Weights of a small mixture-of-experts language model, trained from scratch on English Wikipedia: 71.8M parameters, 640M tokens.
Below are experts of layer 5 (counted from 0) of a mixture-of-experts language model. Rows are named router (the router's row for the expert), up (a neuron's input weights, with its number) and show model dimensions 0-191. Each number is 200 + 40 x the weight over its row's rms, rounded and kept within 0 to 999.
After each expert's rows: a language model's description of what the expert responds to. This comes from a sample of Wikipedia text that the model never trained on.

# expert 33
router,261,149,227,132,243,264,175,187,280,197,207,185,196,165,209,242,156,215,206,244,206,135,175,171,189,321,212,212,210,178,233,186,187,221,215,160,226,200,196,250,257,156,227,184,190,218,173,182,149,179,199,164,174,239,213,197,208,199,223,154,225,319,214,179,223,139,174,245,174,246,129,131,174,229,189,187,248,161,200,162,208,168,261,278,266,190,230,229,208,128,166,242,186,254,281,215,187,263,156,226,226,174,213,207,189,272,199,203,166,178,224,198,155,176,249,245,207,193,287,153,223,247,195,198,160,220,217,181,133,175,239,191,198,176,251,162,268,201,187,274,189,270,254,226,133,167,228,230,175,150,199,283,205,117,194,204,209,147,246,270,272,166,231,196,183,175,140,249,149,215,197,218,199,166,177,210,263,212,223,235,260,244,209,221,176,265,196,239,216,142,139,132
up0,125,220,123,239,238,261,208,145,155,226,262,200,261,241,211,218,167,170,262,196,226,209,202,216,261,142,145,156,199,252,171,229,116,116,247,293,165,161,150,207,178,194,171,236,200,193,242,133,168,185,172,253,194,224,209,218,226,218,191,235,204,185,181,196,272,218,212,237,234,220,148,211,217,218,227,189,248,193,200,204,249,206,218,219,269,200,244,250,234,219,211,196,217,218,250,154,208,202,160,183,177,263,228,185,214,163,110,178,145,174,150,87,184,346,146,176,225,206,219,150,193,149,139,221,226,193,250,228,213,223,199,175,145,184,197,248,208,231,153,163,160,225,154,189,226,198,192,195,197,199,187,208,212,162,141,251,137,217,144,210,206,202,189,176,238,253,176,222,171,190,214,169,188,214,160,211,178,143,205,289,148,220,227,205,155,165,207,184,45,208,131,182
Function words like to, not, would, for, as, still, leading into a verb or phrase, often infinitival to after hoping, tries, plans.

# expert 53
router,242,136,225,208,160,207,219,219,223,177,215,185,126,217,189,194,189,119,233,220,198,208,211,165,224,203,165,197,182,220,205,236,220,243,192,246,192,228,201,150,215,172,244,217,275,166,302,169,203,253,186,221,215,223,222,173,202,218,222,181,333,179,221,212,184,113,259,125,173,227,200,245,214,170,171,212,143,168,262,235,140,267,237,163,162,194,152,127,200,289,180,189,236,253,143,242,250,163,253,257,173,132,213,199,163,118,225,216,220,182,166,141,258,196,146,254,258,182,212,174,199,254,251,196,210,128,189,158,221,231,191,230,248,220,174,273,204,263,228,224,275,196,149,169,199,207,194,258,266,214,178,163,284,230,111,170,208,212,161,262,224,183,211,265,175,212,206,207,250,196,185,261,242,215,237,176,168,253,142,215,176,172,288,193,163,214,147,184,195,158,210,207
up0,153,200,207,184,215,257,178,192,220,160,242,198,226,294,220,198,212,170,234,174,177,152,203,160,116,230,154,231,248,187,159,231,183,231,160,207,158,127,75,278,260,132,231,206,226,221,164,177,204,192,215,203,227,176,144,195,247,199,145,193,184,169,235,236,218,194,199,187,183,179,179,138,176,229,148,197,214,255,193,245,158,125,182,254,171,192,192,100,188,200,125,188,214,185,179,147,217,184,123,232,209,179,202,226,203,183,220,303,218,231,236,195,219,231,181,204,213,225,128,195,274,187,201,263,261,255,124,215,128,218,188,197,164,189,300,266,148,262,149,206,238,227,202,258,163,237,188,211,229,179,176,204,235,232,335,123,165,281,221,257,256,232,197,209,209,160,224,238,174,126,182,227,191,257,205,161,215,173,219,159,197,171,202,216,185,163,190,213,226,220,236,195
Digits, commas, colons and periods inside large numbers, times and decimals (2,826, 11:58, 0.5), plus month names and currency signs.

# expert 58
router,212,216,209,218,155,221,230,197,166,255,175,242,191,202,196,261,206,230,268,153,225,209,228,163,122,179,214,233,190,139,233,260,227,183,234,143,209,218,171,210,209,155,181,129,199,208,276,206,235,115,192,179,157,160,227,188,232,203,249,161,174,160,231,177,212,169,166,231,247,196,200,155,174,191,187,291,203,212,280,180,199,158,200,213,151,259,234,216,191,228,92,190,190,172,158,259,167,143,275,176,189,215,128,177,155,148,275,222,167,168,223,208,125,161,169,206,294,176,205,176,164,212,222,248,159,247,242,147,117,195,226,154,206,175,142,221,179,204,220,154,173,137,225,187,169,128,168,255,198,232,193,258,163,133,184,180,129,238,193,175,180,240,194,221,246,250,215,205,175,241,159,166,186,202,216,156,116,237,263,175,177,165,275,193,221,259,180,121,192,274,286,169
up0,112,230,208,263,169,232,177,173,196,155,135,151,184,206,241,223,184,211,232,170,225,190,199,169,232,225,208,156,142,101,213,223,135,230,256,216,141,261,189,216,132,169,189,162,208,206,231,276,182,273,212,191,135,252,273,243,186,190,294,175,245,207,197,202,202,198,157,187,109,193,144,221,200,152,133,232,173,149,158,258,190,196,191,262,224,248,265,115,295,195,182,202,156,161,200,150,198,219,234,212,240,185,200,198,168,222,175,239,149,172,198,171,197,295,275,215,251,196,166,216,221,203,156,191,285,136,167,176,212,233,215,194,208,231,204,165,217,204,173,284,179,227,199,192,148,121,124,196,264,228,201,240,201,230,128,228,220,159,190,264,201,240,250,187,214,158,145,191,216,185,228,157,125,208,254,234,247,193,150,178,140,174,222,169,169,176,195,197,209,238,173,248
Colons after infobox field names and pipes between table cells, often before numbers, as in Interceptions: 8, Phylum: Arthropoda, | 6 |.

# expert 36
router,198,181,170,182,199,202,148,203,140,218,156,165,177,191,194,95,234,237,159,143,310,171,130,234,246,256,188,144,263,241,212,159,150,210,185,215,212,192,197,170,166,205,211,128,143,170,238,205,210,224,242,252,245,244,224,149,202,204,237,218,226,220,235,224,156,136,208,229,150,245,222,239,151,230,161,179,212,154,279,142,123,149,244,179,192,206,164,172,199,232,159,242,202,211,171,282,209,240,188,261,206,184,236,225,225,203,142,165,165,143,263,211,115,239,265,173,232,298,181,237,211,107,184,252,225,121,165,271,174,200,194,205,196,245,187,161,195,208,131,216,195,276,182,235,249,244,228,168,157,177,202,221,173,120,233,158,269,214,259,216,254,197,160,170,189,206,186,226,215,171,153,193,226,162,223,185,195,162,127,209,253,251,202,203,247,183,201,245,228,149,178,246
up0,175,165,163,201,188,186,227,193,159,189,210,176,237,216,181,173,158,202,175,129,149,252,216,196,252,193,226,229,217,195,190,193,185,135,124,179,213,192,132,242,208,237,271,139,169,210,183,156,225,207,251,206,200,154,248,141,244,158,241,177,250,177,152,157,187,183,220,193,276,111,127,170,234,244,155,236,156,215,195,273,204,78,146,212,170,259,245,220,234,213,139,230,204,189,199,220,267,180,202,249,202,231,188,238,171,261,238,220,195,237,156,301,248,163,226,165,232,194,187,152,180,296,211,222,210,216,186,185,180,173,166,205,156,277,228,203,176,242,240,210,207,238,179,199,181,255,79,211,185,155,190,162,164,269,179,204,201,210,133,170,133,226,306,237,177,202,244,214,220,152,216,209,165,241,177,230,134,231,225,176,238,151,194,208,149,263,196,162,215,182,160,102
Head nouns after the, and relative or subject pronouns, that begin a clause's predicate: the game, the society, who, which, it.

# expert 59
router,213,232,275,164,176,214,195,220,204,156,206,254,181,173,189,221,245,198,156,203,206,128,276,176,199,171,224,234,160,212,210,323,235,187,196,209,159,210,239,105,269,206,260,200,190,176,144,201,193,169,193,143,280,242,205,124,206,151,284,187,219,125,212,245,221,180,280,273,126,193,200,169,166,150,231,203,150,203,168,286,198,261,270,201,208,130,188,219,198,204,203,239,188,194,172,166,230,132,255,281,195,183,150,268,201,237,271,277,189,192,236,226,241,161,238,201,274,240,257,220,201,216,241,301,188,137,230,190,179,164,250,237,201,224,223,232,192,202,178,188,176,129,163,193,141,196,236,241,182,183,202,204,173,230,192,214,159,158,173,258,184,202,217,144,201,203,252,220,266,204,158,175,165,263,210,253,263,185,153,181,188,168,258,187,220,208,178,192,176,253,239,228
up0,183,228,240,167,203,170,219,196,190,218,188,209,243,266,182,201,206,252,240,163,269,234,239,203,223,127,229,153,191,151,296,267,154,160,195,238,199,210,245,215,186,154,288,192,248,199,209,197,196,269,183,249,199,221,176,161,264,275,207,126,272,176,208,181,208,204,196,279,141,195,185,271,172,134,234,223,211,190,169,198,164,143,194,220,191,234,200,121,200,117,195,235,173,167,203,130,220,149,187,251,207,215,132,152,236,259,180,160,208,248,221,123,205,215,203,158,211,160,177,214,225,197,170,150,166,200,217,264,188,224,199,252,188,147,254,247,185,258,218,172,171,203,268,225,203,228,209,239,221,247,205,192,191,116,152,117,247,209,294,202,223,183,208,266,110,217,245,244,222,189,305,209,136,191,159,212,205,155,169,138,220,229,237,268,209,219,173,153,205,175,216,142
Pieces of years and season ranges, especially century prefixes like 201, 202, 195 and the dash or slash joining 2016–17.

# expert 15
router,256,179,209,274,252,182,178,155,245,151,217,228,158,158,266,111,262,173,223,164,276,279,165,221,177,166,227,218,200,167,223,211,200,235,220,255,179,160,173,174,187,266,200,229,203,164,203,157,184,154,212,180,135,186,231,253,192,208,121,242,259,212,174,199,194,160,276,105,230,264,196,160,242,225,116,188,172,227,244,273,196,210,223,225,217,196,203,211,130,230,180,174,167,160,170,142,226,247,186,216,220,184,144,174,171,200,112,192,275,193,228,182,258,174,285,104,194,174,175,209,178,208,220,201,233,234,245,149,249,229,230,229,248,202,190,196,197,169,155,255,111,215,189,181,181,246,139,216,144,262,214,145,199,199,229,206,151,197,190,196,195,240,204,188,152,250,164,171,130,194,130,152,212,191,157,232,189,206,281,206,152,152,205,280,170,163,230,233,223,230,142,261
up0,204,145,248,253,273,216,210,171,225,223,222,114,240,250,202,237,236,173,205,187,228,213,216,255,261,186,183,159,241,188,206,233,215,178,236,256,272,235,157,167,198,159,164,248,220,236,222,218,220,291,231,262,298,182,146,140,254,175,146,85,202,209,195,205,206,160,185,280,209,167,170,263,195,195,118,210,139,164,178,182,186,190,168,110,189,194,161,175,245,167,243,263,238,184,157,229,169,206,218,194,264,224,143,144,181,161,258,222,168,176,186,140,171,211,174,198,223,298,250,207,225,132,251,232,196,185,224,250,187,175,219,223,176,160,218,243,223,185,189,284,174,172,280,220,238,178,162,222,174,239,207,284,193,128,148,213,203,229,194,170,166,129,198,238,206,194,200,200,136,139,203,190,127,175,166,251,215,174,201,218,219,278,274,229,171,203,203,149,193,214,185,211
Opening consonants or clusters of a word split into pieces, such as fl, Pr, Ch, st, j, in fl-ourished, pr-ank, m-orning.

# expert 29
router,137,261,222,239,228,267,182,136,203,220,165,138,177,168,225,73,167,155,190,176,204,268,167,218,148,176,181,156,275,151,309,223,182,239,266,269,182,222,254,199,108,159,173,242,190,232,158,237,178,254,237,182,239,185,185,157,209,253,218,225,151,253,172,215,231,265,212,229,227,206,176,178,186,182,208,209,223,201,233,200,218,173,222,138,194,241,107,176,231,134,198,231,163,268,174,149,197,235,258,199,211,287,283,192,147,207,117,223,285,167,182,174,185,172,221,234,135,224,167,190,218,238,216,163,187,149,214,204,194,214,272,145,239,208,246,178,239,197,203,258,176,212,178,205,244,188,145,173,166,232,245,198,228,176,173,194,188,269,228,160,223,226,164,180,160,228,211,123,252,123,180,243,208,177,157,139,194,160,266,208,195,204,252,184,247,184,193,193,249,187,190,236
up0,232,205,324,195,221,157,177,173,255,171,189,183,216,235,216,168,202,280,102,232,204,179,169,243,192,206,128,191,161,181,219,226,172,175,295,153,213,255,188,173,186,169,216,222,204,220,250,228,183,225,160,220,202,208,197,185,282,197,218,196,158,211,223,210,175,207,208,213,133,184,137,176,273,246,126,199,194,186,209,129,211,238,189,265,143,215,181,185,290,222,213,272,219,234,227,228,257,166,197,202,217,259,220,167,140,195,231,269,171,208,140,201,223,138,221,178,203,241,240,119,225,170,251,213,234,212,223,128,102,234,247,224,203,164,210,228,241,185,223,207,220,182,163,294,199,172,221,177,279,258,228,215,189,187,237,203,178,240,196,201,295,190,168,219,198,201,199,205,257,198,166,193,158,213,127,219,170,219,179,278,228,178,276,140,137,211,254,243,189,222,279,294
First piece of a lowercase word split into subwords after an article, such as c in cues, z in zoo, comm, trans, dec.

# expert 4
router,239,159,254,165,230,272,174,176,186,199,198,182,275,220,174,218,123,131,216,205,185,217,207,174,134,278,211,207,228,248,299,153,191,225,156,256,264,219,220,186,270,224,233,234,197,195,172,207,178,207,214,247,138,223,232,195,192,213,219,206,208,294,230,170,167,252,202,205,232,229,178,196,213,170,127,152,217,209,139,164,305,163,234,234,256,259,184,187,174,189,190,235,174,155,236,227,187,197,229,188,192,254,171,154,145,222,207,169,157,160,215,170,173,108,145,252,210,181,225,212,185,220,268,208,234,201,213,149,241,162,237,250,248,160,253,161,287,203,129,151,230,202,170,296,273,191,150,149,237,194,229,185,188,176,164,215,159,183,283,272,235,233,184,177,190,175,210,170,199,198,180,155,198,156,133,160,249,256,184,151,236,180,154,194,196,297,121,185,213,178,228,246
up0,174,201,224,221,166,117,215,182,187,179,157,204,214,159,192,138,155,210,190,129,214,264,201,182,160,278,195,156,209,238,225,255,241,216,148,209,238,182,188,177,221,297,229,197,188,190,170,146,235,211,209,238,216,159,243,228,234,139,216,227,216,155,221,153,215,263,188,188,165,222,140,171,157,132,169,227,207,178,219,197,223,143,215,237,148,189,223,198,158,236,248,230,208,182,194,149,186,260,197,196,161,180,234,173,225,269,108,184,249,206,302,215,216,239,236,214,300,193,175,180,226,207,244,266,249,225,209,169,248,188,114,180,236,178,143,185,182,246,271,135,116,216,265,241,265,176,232,233,228,151,241,222,278,202,179,240,273,249,193,193,181,205,229,193,228,131,274,130,248,163,192,155,162,198,218,220,210,181,173,166,197,288,270,198,222,187,185,156,171,104,218,162
Prepositions in running prose, mostly in, of, on, from, between, during, often before the, a or a year.

# expert 14
router,221,164,134,116,166,151,166,195,170,170,216,242,217,206,224,106,212,149,190,180,190,240,170,245,268,270,187,150,254,253,206,177,190,180,177,237,239,189,252,160,161,202,236,171,188,244,142,185,202,228,224,155,181,209,235,185,197,242,199,191,196,169,292,172,224,174,131,238,188,258,123,190,159,219,134,158,267,159,209,134,210,171,169,232,285,214,261,206,266,261,216,214,119,198,187,226,180,276,216,207,161,214,191,186,251,201,121,183,209,193,169,214,191,217,209,220,158,266,211,170,149,209,232,166,287,208,236,200,121,245,201,216,182,169,257,154,196,241,123,188,198,186,236,145,190,222,177,184,242,173,209,185,268,102,149,173,242,170,134,190,263,233,217,223,209,185,249,258,208,170,229,181,254,159,166,270,216,205,160,194,254,228,242,195,116,288,228,191,197,164,192,152
up0,261,191,209,146,212,197,136,180,218,148,167,144,158,195,224,204,175,305,185,211,260,153,246,140,236,267,150,198,172,220,252,211,199,124,302,215,233,232,212,188,219,229,174,207,198,152,192,166,266,223,216,189,170,120,167,183,213,237,253,158,308,250,249,129,178,257,155,213,182,209,137,193,259,161,143,264,197,218,175,176,222,157,229,221,247,123,226,160,236,207,206,206,192,147,206,175,117,254,220,251,205,190,159,193,168,175,185,268,246,189,191,151,208,163,264,146,218,199,198,249,218,159,204,224,191,264,231,139,271,166,216,182,163,211,200,150,162,108,161,229,200,165,178,281,186,189,207,205,156,149,217,205,235,295,187,177,210,184,188,197,227,196,220,213,146,187,203,278,176,197,182,206,228,210,247,245,248,207,226,181,187,135,219,227,178,236,274,185,241,222,230,293
Final pieces that complete a split word, such as -ism, -tion, -ness, -ing, -ical, as in injection, skeptical, enclosing.

# expert 8
router,174,195,233,187,172,231,180,188,201,181,218,257,195,143,229,134,252,195,175,178,183,241,247,160,175,228,207,154,203,216,204,214,178,183,182,155,142,251,279,236,160,256,173,227,128,281,143,203,206,269,241,178,160,117,265,182,182,170,201,158,155,149,199,255,213,242,178,193,177,171,230,205,164,172,156,202,288,200,129,242,248,232,181,195,209,215,199,162,157,263,129,166,230,200,234,245,180,237,252,241,128,175,182,197,137,212,159,209,218,129,166,220,244,108,236,257,191,241,265,173,222,210,216,150,161,198,214,227,203,209,247,175,147,142,230,238,275,279,242,163,184,233,197,270,288,211,129,168,231,201,134,197,234,175,246,159,207,201,191,162,274,238,204,225,237,223,244,227,167,159,242,154,208,192,183,179,206,244,238,213,230,264,267,196,181,135,148,219,281,176,138,226
up0,210,195,193,176,222,94,200,220,193,214,153,234,195,218,198,258,208,244,141,225,212,81,161,154,175,228,218,248,172,164,205,229,298,177,136,246,204,175,237,238,192,224,171,182,205,144,206,208,219,153,234,300,238,202,247,261,167,171,185,116,161,216,260,194,237,282,239,183,279,154,130,194,258,169,220,182,196,239,200,253,240,180,212,138,228,203,229,130,166,215,169,163,181,210,216,207,303,199,237,216,217,195,206,212,161,211,180,218,216,252,185,227,188,186,172,128,149,181,239,226,207,245,212,142,231,202,153,107,241,164,158,160,228,183,186,212,170,246,145,303,205,197,203,98,228,201,170,171,233,237,163,168,186,163,228,162,213,258,211,221,264,286,152,185,197,211,162,169,160,238,253,150,225,228,175,236,160,169,210,213,236,120,183,180,191,219,220,196,156,184,276,191
Hyphens inside compounds like wild-type, post-war, Chinese-born, and the, other, new, American before nouns.

# expert 9
router,160,265,276,180,238,204,175,226,219,177,144,225,230,259,164,216,166,190,234,243,194,241,143,168,189,146,192,170,174,155,253,148,206,214,212,181,171,151,230,192,187,206,173,183,184,197,245,217,238,224,211,229,262,194,208,200,202,198,219,221,233,242,186,203,143,215,312,239,133,203,127,194,114,207,269,216,203,236,271,249,147,218,214,194,150,120,153,208,168,199,247,175,246,228,271,105,204,254,188,227,202,198,196,242,143,139,288,206,159,208,189,154,153,217,276,100,242,211,168,202,141,271,237,217,212,184,269,125,206,169,219,190,199,179,269,171,277,175,223,164,164,227,165,218,235,218,187,160,162,215,172,160,207,247,188,210,275,260,214,195,146,135,198,200,245,207,147,181,161,142,190,214,148,221,260,165,137,225,132,147,186,190,186,247,180,170,156,166,186,161,207,136
up0,224,226,252,154,134,193,183,240,193,272,306,199,228,194,181,240,221,246,216,260,198,136,153,227,148,212,124,235,144,179,166,180,175,140,175,187,220,244,322,205,238,143,245,154,206,254,197,152,215,175,127,229,221,204,255,147,195,167,189,237,150,189,197,191,256,222,193,174,172,216,156,215,245,161,186,163,160,244,142,172,184,223,152,266,231,249,241,149,179,229,194,244,235,209,169,248,181,200,193,228,235,180,208,165,188,280,218,196,182,265,240,198,202,141,189,191,268,181,187,233,225,213,194,227,220,190,160,217,147,172,133,308,205,282,222,233,193,217,245,262,170,206,184,247,145,160,129,156,123,246,249,198,309,251,190,193,149,247,225,261,206,166,106,190,216,190,159,223,176,280,185,188,212,217,232,193,191,162,171,226,192,167,214,152,214,219,173,181,133,179,208,180
Single capital letters or short capitalized pieces opening names, acronyms and codes, often after pipes or parentheses, such as G-L-Q, NCO, SW.

# expert 48
router,222,205,251,202,226,204,171,192,273,212,169,155,285,260,208,93,204,234,210,249,237,182,291,194,182,252,217,267,222,157,258,208,203,226,174,163,131,233,222,209,196,203,197,200,223,209,291,280,254,233,261,161,151,151,225,201,176,192,213,180,182,198,219,178,185,255,202,213,151,225,187,181,220,192,158,129,251,145,211,127,122,265,201,232,181,184,183,168,165,198,195,195,191,204,249,190,167,171,219,211,154,255,158,196,198,243,139,188,139,162,133,180,225,211,155,272,133,247,202,212,240,137,168,221,197,262,183,170,122,244,244,238,215,162,153,258,256,222,216,255,192,186,195,240,159,200,220,241,200,214,171,220,269,159,249,206,269,242,182,182,231,227,172,172,164,214,271,174,247,264,238,238,198,147,157,174,159,133,214,178,248,227,254,248,204,144,122,149,199,196,193,113
up0,134,196,226,251,244,145,217,189,232,152,188,112,215,237,229,158,220,181,163,165,208,252,232,185,270,221,183,203,189,177,252,203,233,241,218,234,231,282,161,118,183,287,261,172,230,192,210,228,218,221,129,184,190,187,222,216,188,165,173,160,205,183,261,192,187,208,126,181,192,245,176,205,188,157,199,223,169,204,254,168,165,232,233,130,156,211,188,152,272,147,173,243,225,191,148,210,217,200,191,216,201,294,226,246,211,165,218,284,262,277,238,219,181,257,140,207,239,228,177,183,141,168,224,229,284,183,219,259,220,338,150,167,210,156,111,242,157,220,187,203,217,249,198,195,248,239,182,282,198,156,193,168,237,128,138,232,187,196,143,208,184,158,181,167,155,216,197,139,149,182,198,224,206,218,200,102,219,141,225,246,179,200,146,257,195,179,191,205,166,188,191,256
Articles, possessives and quantifiers opening a noun phrase, like the, a, his, this, their, two, several, often sentence-initial.

# expert 30
router,220,218,150,215,232,123,222,235,191,265,216,188,307,232,229,206,261,210,220,134,181,212,248,215,266,250,235,145,281,160,145,201,215,204,127,195,150,158,229,152,180,221,230,191,205,176,245,200,218,204,182,228,236,220,184,184,206,167,178,217,183,197,216,195,190,287,221,236,116,181,223,227,191,138,177,188,165,259,123,148,94,166,162,221,183,223,248,228,218,209,265,242,213,129,195,215,209,129,218,196,201,158,246,199,244,145,197,228,249,162,192,229,186,258,226,188,271,200,188,128,128,161,213,192,194,188,215,267,145,253,116,147,188,203,172,225,131,218,229,190,187,170,199,211,235,218,167,281,164,185,273,221,199,202,192,132,258,202,194,164,173,124,247,308,227,206,195,220,172,149,223,153,246,153,142,218,223,191,204,132,165,207,196,172,136,257,259,247,184,222,183,211
up0,160,166,159,209,257,169,227,216,269,212,127,158,233,217,188,237,167,216,138,118,211,161,266,204,166,194,172,211,240,193,223,200,193,212,151,232,257,183,221,219,230,232,181,205,229,210,129,212,281,191,210,223,208,201,229,169,247,170,159,233,80,233,213,181,189,202,213,181,236,205,150,167,196,178,174,197,209,243,186,159,113,174,236,197,133,181,193,180,172,247,237,247,190,137,188,210,188,164,164,219,149,280,208,178,156,105,167,229,158,230,246,188,252,242,202,171,238,230,211,176,232,206,157,232,179,202,272,100,166,183,152,178,263,202,232,159,205,227,181,245,224,235,164,249,174,215,188,194,240,107,180,189,173,201,207,217,196,209,231,197,263,240,172,148,168,247,200,76,116,154,220,142,233,212,147,227,170,226,211,313,208,201,244,175,182,105,285,242,164,157,182,188
Final pieces of surnames, place names and team or party names, such as -ley, -ton, -shire, Smith, Labour, Conservative, often in tables.

# expert 54
router,236,234,174,147,188,152,196,246,158,252,189,202,265,243,146,107,226,223,189,189,176,171,249,214,202,195,221,239,104,220,207,239,160,197,241,239,186,248,193,195,250,191,150,217,102,266,184,157,162,171,199,219,269,254,176,235,195,262,151,190,171,175,179,239,168,161,218,264,203,190,191,248,168,153,187,200,159,246,134,258,214,195,222,267,193,219,132,138,251,175,224,209,205,167,253,266,193,218,131,220,218,197,237,241,175,171,194,217,262,187,156,215,193,148,150,277,225,197,211,177,162,265,127,198,216,189,159,117,257,246,241,219,174,202,194,301,155,215,116,222,208,234,129,247,223,171,208,217,208,240,205,242,264,233,165,207,280,160,230,265,176,233,119,165,206,271,194,223,231,179,228,247,227,225,195,210,180,166,172,226,228,149,176,187,236,288,216,226,200,165,260,174
up0,150,260,238,262,262,171,154,157,229,174,120,217,171,156,199,166,157,141,249,206,193,150,185,245,206,173,215,220,225,139,210,256,257,231,155,180,250,245,203,237,189,184,188,230,193,105,175,250,181,173,283,148,185,225,215,190,286,229,230,139,201,194,141,226,174,210,214,190,212,200,200,249,248,209,140,150,203,175,267,238,187,135,271,223,208,201,235,308,162,137,191,203,106,254,192,166,190,225,192,224,143,307,223,185,283,218,183,247,241,225,212,164,195,203,201,165,208,204,168,200,183,263,262,200,225,278,194,148,204,199,240,164,173,216,211,150,205,222,215,203,213,238,240,201,239,157,197,224,278,261,240,194,185,178,251,212,230,204,168,229,199,274,236,205,199,121,169,129,237,212,220,200,220,242,145,216,187,256,282,165,179,219,319,188,194,163,240,206,216,193,197,183
First three digits of years, such as 190, 198, 201, in dates, taxonomic authorities and tables; also closing quotes in lists.

# expert 7
router,249,143,195,195,187,214,231,243,205,217,256,254,254,272,165,232,157,291,209,232,200,169,256,260,144,183,159,205,199,251,198,198,160,198,182,135,155,186,210,171,158,238,209,194,223,148,223,141,276,184,269,145,258,204,156,242,232,232,219,267,189,172,128,196,178,188,240,152,185,223,173,245,216,214,167,120,131,166,148,240,196,213,199,182,206,212,149,301,241,139,249,207,290,161,223,191,263,152,112,195,208,235,154,191,215,209,244,234,260,146,166,198,240,220,158,219,180,239,235,218,189,207,134,206,204,252,201,219,192,230,227,207,175,237,215,152,130,175,241,221,181,196,141,212,243,198,209,219,128,231,248,246,229,167,239,298,210,142,246,289,135,201,141,222,244,199,206,191,160,239,187,221,209,258,231,202,263,186,215,188,95,232,171,155,193,211,229,208,173,245,195,226
up0,93,240,210,192,234,192,153,185,224,219,213,176,151,197,179,201,136,203,171,154,173,175,230,245,249,282,210,130,220,224,225,204,208,199,204,205,254,210,212,161,207,143,215,160,191,225,157,223,234,303,200,149,167,199,165,211,166,190,241,289,190,172,265,165,251,239,190,265,153,231,210,179,196,213,181,233,162,229,138,200,208,153,183,246,184,191,256,161,213,198,216,218,201,173,281,183,294,249,318,259,269,164,171,230,243,174,232,205,205,139,146,253,120,189,200,240,153,149,268,106,193,123,161,205,213,277,255,246,181,240,195,172,135,164,199,146,222,213,162,184,238,173,242,230,258,230,244,248,188,227,157,116,239,192,220,251,176,219,198,181,212,158,235,230,225,184,207,125,162,193,235,220,220,195,243,172,205,238,233,216,222,202,122,179,248,216,199,125,179,218,174,200
Number pieces inside coordinates, before ′ or ″, goal minutes in match reports, and decimals in tables, like 27°15′18″.

# expert 12
router,250,170,235,160,179,264,189,192,213,170,177,227,210,235,210,188,227,218,143,153,175,242,324,202,216,187,267,245,228,198,192,200,168,235,219,194,143,146,180,194,223,178,231,202,182,252,178,190,162,227,163,228,196,187,220,170,201,225,206,254,256,140,194,185,223,320,243,192,191,177,296,173,233,201,257,107,184,169,176,189,223,221,146,201,185,179,195,231,171,185,176,114,207,234,236,237,229,148,252,234,197,254,175,166,197,170,187,193,227,231,154,263,195,205,152,245,236,236,245,226,197,160,198,122,147,163,153,192,130,184,233,303,156,277,158,178,266,196,199,194,130,150,219,262,241,161,151,281,246,155,190,209,250,182,243,166,169,193,175,219,150,272,272,195,256,194,248,232,176,153,298,205,230,182,235,254,211,146,213,201,171,171,251,170,167,158,139,192,235,196,149,180
up0,200,290,225,121,274,228,174,159,160,260,269,211,210,232,199,175,214,200,260,171,206,184,227,217,196,201,137,204,209,164,142,254,154,175,174,267,358,198,167,166,194,190,201,195,197,180,166,203,230,290,142,264,193,225,214,267,225,258,228,279,264,232,220,223,150,230,192,220,164,183,205,199,240,208,232,222,153,158,247,213,147,153,173,205,209,161,242,233,164,114,181,192,239,215,244,147,192,201,212,166,260,250,175,205,200,147,135,269,210,165,218,167,214,222,204,227,254,244,199,164,206,164,241,222,209,309,179,158,239,233,205,223,149,187,187,206,215,227,153,211,185,245,201,228,244,146,190,199,184,174,216,258,139,223,237,211,210,185,143,277,158,247,205,222,151,144,196,280,212,170,190,201,244,218,136,233,128,212,265,189,205,230,215,223,156,200,261,188,161,204,144,275
Ordinal words and suffixes like first, second, 8th, sixteenth before century or place, plus the and hyphens in compounds.

# expert 25
router,90,271,236,204,289,271,206,253,197,251,172,100,224,209,176,185,166,235,206,230,221,184,174,163,141,202,166,253,254,180,181,178,256,235,222,220,190,227,174,189,108,136,195,262,217,267,224,225,199,184,276,197,240,160,173,238,220,248,165,208,219,203,138,266,217,303,247,181,186,205,206,233,211,210,205,200,258,229,151,254,171,150,164,217,209,222,179,149,246,115,241,210,234,171,199,147,149,215,203,269,243,175,203,185,138,150,196,150,202,244,209,207,238,254,208,220,256,133,239,260,143,283,242,154,190,162,153,169,230,160,232,217,164,202,254,205,184,169,223,170,235,215,186,241,178,201,182,179,193,241,212,196,170,253,191,230,179,209,197,180,205,135,137,135,191,202,189,110,166,213,185,176,183,190,269,168,127,171,250,216,209,174,226,223,308,198,169,230,221,181,152,237
up0,198,247,242,133,213,187,180,168,178,330,237,172,154,173,175,238,171,285,146,183,259,184,189,152,258,234,178,162,263,200,161,253,241,178,177,235,291,168,224,230,220,239,172,212,184,243,182,195,133,247,183,188,266,201,209,200,182,215,195,225,254,198,196,194,140,145,204,161,186,272,169,163,291,235,251,155,258,180,174,198,210,211,168,155,186,212,181,190,340,200,187,143,168,171,184,206,192,105,184,133,162,120,159,241,132,208,148,216,179,251,209,233,252,213,235,199,195,241,203,247,159,224,232,202,220,249,222,183,177,201,127,206,207,234,148,265,205,300,218,250,228,226,187,223,147,256,192,166,185,242,195,212,196,188,171,152,208,249,221,229,173,208,176,187,263,173,260,137,204,196,190,205,263,218,203,223,231,153,170,164,210,203,205,262,266,209,230,172,144,197,182,279
First piece of names starting a phrase, often Indian, Arabic or Persian such as Raj, Ash(ok), Al-, Bar(uq); also common first names.